{"n_experts": 16, "d_expert": 80, "d_shared_expert": 256, "moe_layers": [0, 1, 2, 3, 4, 5, 6, 7, 8, 9, 10, 11, 12], "router_score": "softmax", "balance_loss": 0.0112, "router_z_loss": 0.0001, "norm": "layernorm", "seq_len": 512, "steps": 5877, "dataset": "wikipedia_en"}
Below are experts of layer 4 (counted from 0) of a mixture-of-experts language model. Rows are named router (the router's row for the expert) and show model dimensions 0-191. Each number is 200 + 20 x the weight over its row's rms, rounded and kept within 0 to 999.
After each expert's rows: "gets" lists some tokens that make up at least twice as much of what it gets as of all text. This comes from a sample of Wikipedia text that the model never trained on. Tokens count by the router's weight.

# expert 6
router,202,203,206,169,201,193,174,198,231,221,172,197,212,217,200,183,209,145,180,199,230,187,185,200,180,219,217,185,232,211,157,177,223,163,174,203,183,176,218,206,192,225,184,186,208,183,184,196,174,182,221,183,178,240,159,210,231,188,218,234,227,177,213,162,166,204,222,194,191,179,194,190,186,201,193,196,216,224,195,203,198,169,190,232,177,204,197,200,203,170,234,219,177,201,198,207,217,171,228,218,192,199,171,210,212,219,214,215,207,186,213,217,195,207,177,222,198,194,174,178,171,241,206,230,168,166,182,175,178,198,185,191,220,194,241,218,202,218,163,180,217,211,179,216,204,155,191,163,215,181,198,208,202,188,239,193,212,212,177,181,216,195,229,212,218,195,220,226,218,184,220,227,200,219,166,209,210,191,187,212,227,213,228,208,176,216,211,212,194,215,215,201
gets: "\n", " (", " \"", " is", " was", "=="

# expert 1
router,157,227,200,208,247,180,178,247,236,178,188,175,202,182,206,194,207,202,199,170,210,173,200,211,213,230,201,175,183,217,179,181,201,190,183,222,185,170,193,191,196,201,224,201,199,210,209,206,206,166,220,205,182,177,166,230,223,178,176,215,166,242,171,228,201,201,221,161,196,227,194,182,208,202,221,189,202,208,194,193,169,186,184,220,223,206,183,204,213,194,193,229,176,176,180,175,204,211,220,228,170,217,190,202,197,177,226,223,166,218,232,191,200,206,220,203,204,182,185,199,224,188,182,214,170,201,228,173,173,192,177,179,212,212,200,175,188,196,226,205,206,202,159,233,230,197,204,230,206,175,189,204,182,189,187,210,227,160,224,212,194,189,219,178,166,156,200,207,224,215,225,228,197,228,170,182,216,179,209,206,232,224,189,203,198,204,204,186,183,218,171,195
gets: ".", " and", ",", ";", " its", "The"

# expert 0
router,192,233,204,231,179,188,178,231,218,187,170,177,203,201,221,190,207,223,181,184,185,178,189,186,223,219,218,214,192,216,211,179,214,183,185,187,162,176,188,177,232,214,213,244,171,219,186,168,174,181,222,232,198,202,200,213,227,190,196,215,246,211,231,179,187,190,211,184,200,211,199,178,196,224,200,219,225,180,174,185,212,193,168,187,194,246,186,205,200,213,165,225,180,198,204,206,228,203,223,224,186,210,208,197,230,219,230,229,217,196,194,173,209,201,190,213,220,191,214,221,169,183,203,227,179,180,219,176,171,182,181,183,231,201,204,200,243,185,217,202,165,199,191,181,178,161,201,237,226,191,189,180,249,211,199,201,186,153,208,237,191,216,218,181,200,194,201,198,223,181,185,190,212,221,171,179,211,203,204,184,205,204,228,156,187,197,222,181,206,223,199,210
gets: " the", ",", ")", " The", " It", "The"

# expert 7
router,193,214,196,208,215,213,161,208,228,179,184,181,223,200,186,188,201,209,209,221,245,175,188,217,211,206,209,246,180,186,214,187,209,191,183,217,171,175,219,164,208,184,222,164,162,177,184,205,192,177,195,203,174,204,206,198,219,198,218,223,230,199,208,200,175,193,221,191,204,183,172,188,226,196,175,225,201,223,171,197,190,191,171,192,202,223,212,200,189,181,189,225,174,233,199,171,216,213,230,233,208,203,215,204,193,218,221,228,175,214,215,187,198,174,223,208,201,259,227,184,229,203,199,227,178,217,253,161,182,195,175,176,209,219,191,186,225,213,174,205,179,176,179,190,218,228,219,203,235,199,184,195,207,176,188,176,179,167,216,203,192,187,219,192,163,186,191,209,220,181,204,176,175,215,177,180,186,164,235,213,213,213,224,199,216,177,215,172,197,225,196,221
gets: " a", ".", " A", " as", " an", "=="

# expert 14
router,190,217,206,232,192,175,161,256,217,171,197,183,230,213,195,196,202,232,198,210,201,174,211,202,213,217,181,184,172,180,222,169,197,177,200,205,190,191,209,194,191,196,203,182,180,205,177,207,209,175,217,186,163,190,226,203,231,183,198,215,214,195,183,210,224,188,195,186,210,189,217,221,207,152,236,220,190,240,186,207,213,211,168,204,215,217,204,200,236,177,215,229,179,201,195,184,192,201,237,230,187,233,202,204,233,214,219,218,200,223,200,169,186,179,195,201,207,195,210,220,192,199,209,232,189,183,217,177,174,218,161,162,232,203,228,211,226,194,174,220,236,204,224,200,225,194,181,179,225,174,207,179,197,204,201,230,228,151,227,202,172,221,222,194,225,196,199,175,196,219,184,183,204,217,169,150,217,160,209,197,174,185,195,203,211,204,189,187,195,235,198,205
gets: " the", " in", " of", " with", " by", ":"

# expert 3
router,184,217,205,224,204,177,169,210,223,201,177,182,209,193,208,220,222,197,174,209,230,172,210,200,214,212,205,198,197,199,220,178,194,187,183,218,180,217,210,189,175,204,202,195,192,209,190,221,219,179,213,168,200,210,227,220,228,212,206,212,241,221,211,241,192,181,225,182,211,203,222,196,214,225,192,184,211,222,186,182,235,184,169,193,216,212,193,184,194,184,156,223,179,218,154,217,216,157,229,223,217,223,164,206,226,263,221,225,182,166,174,204,217,218,240,195,177,217,235,247,235,191,200,225,182,195,234,163,186,211,180,167,212,161,178,204,185,168,222,211,219,179,208,192,168,197,203,195,214,198,189,199,190,185,205,190,193,204,218,210,184,198,220,201,189,187,193,189,202,161,187,191,189,220,175,192,213,194,186,163,195,194,187,177,213,209,213,180,192,227,223,181
gets: "\n", " and", "s", " his", ")", " He"

# expert 10
router,190,216,209,215,241,190,172,232,224,181,191,182,215,209,193,185,244,199,195,223,226,175,198,198,198,199,215,194,183,205,197,184,199,172,190,228,193,216,170,190,209,220,230,179,191,192,179,231,215,175,212,179,178,172,222,231,223,201,204,234,192,208,176,230,221,197,171,185,188,202,231,197,205,205,175,218,187,171,180,187,201,205,172,215,218,200,190,220,213,208,167,223,179,199,160,183,197,213,232,239,164,208,186,196,215,237,235,225,196,203,205,194,200,184,194,209,180,247,211,199,190,209,198,235,168,166,223,165,178,176,165,176,233,220,184,207,216,181,208,177,166,164,197,203,211,186,207,220,224,195,201,215,202,201,209,178,200,189,231,168,195,209,214,206,214,160,187,166,204,224,181,183,192,234,174,190,219,189,217,208,178,229,190,213,225,170,192,182,190,228,209,199
gets: "\n", " |", ",", "|", "-", ")"

# expert 8
router,219,199,202,224,202,194,180,229,221,185,165,188,201,181,204,211,210,245,199,195,171,176,234,190,185,218,173,210,168,208,176,191,224,147,202,194,197,220,179,174,196,177,192,217,197,172,178,202,214,181,206,204,221,181,196,204,223,181,229,209,219,195,214,190,205,219,219,204,232,203,242,194,171,191,224,193,170,193,215,175,207,213,185,204,164,214,211,185,217,178,205,227,186,195,203,235,174,189,232,223,197,228,192,238,184,217,219,221,186,196,206,199,235,182,236,182,155,222,230,205,216,179,239,227,174,201,225,179,170,224,185,171,221,186,216,205,207,202,190,176,198,188,187,186,211,199,206,212,195,189,214,188,190,206,202,223,206,218,213,165,194,168,229,179,236,201,223,197,220,168,202,196,169,223,171,170,174,192,215,232,215,197,229,226,229,173,204,182,198,229,198,193
gets: " |", ";", " –", "N", "k", "n"

# expert 13
router,205,221,213,239,199,167,172,205,236,188,194,167,215,196,219,221,202,201,183,210,205,169,199,205,204,203,205,175,207,188,209,184,202,185,172,227,187,157,199,159,179,220,243,153,181,215,184,242,201,166,230,192,201,184,192,215,227,175,190,223,205,221,212,199,227,202,194,176,191,218,214,202,181,159,225,203,194,193,197,214,202,192,177,228,215,207,175,191,208,214,195,224,177,199,207,201,213,175,234,228,190,240,201,184,208,230,237,227,204,210,209,216,186,178,214,205,198,214,203,213,187,211,196,209,178,178,205,182,167,203,174,176,221,199,177,174,190,183,196,200,185,187,178,221,181,190,185,174,238,182,234,218,207,172,172,213,223,192,191,216,194,225,216,193,192,166,207,202,230,214,172,188,200,218,166,174,159,196,223,181,203,208,214,175,213,215,181,195,156,228,161,181
gets: "\n", " |", " ", ".", " (", " \""

# expert 5
router,187,194,193,233,195,190,176,215,225,203,188,176,197,191,234,205,183,227,203,205,190,173,197,188,205,229,210,143,183,185,237,181,214,195,180,184,203,190,208,168,199,191,199,188,218,221,199,208,185,165,224,228,201,212,201,165,225,188,162,218,171,213,217,222,218,215,187,188,242,223,202,211,190,168,226,209,210,202,180,166,187,184,180,177,191,210,226,194,184,200,210,215,180,192,169,227,215,169,226,216,215,200,184,181,185,179,217,228,192,187,228,193,224,230,217,211,224,198,183,190,216,194,197,219,173,184,229,184,190,164,178,175,210,212,165,191,225,180,175,235,186,187,209,203,164,216,182,209,190,216,189,230,203,163,153,227,193,231,218,211,178,223,216,208,224,191,215,207,216,215,206,191,179,222,176,179,215,207,201,191,188,181,214,250,198,217,162,186,187,222,167,207
gets: " in", " to", " of", "s", " at", " on"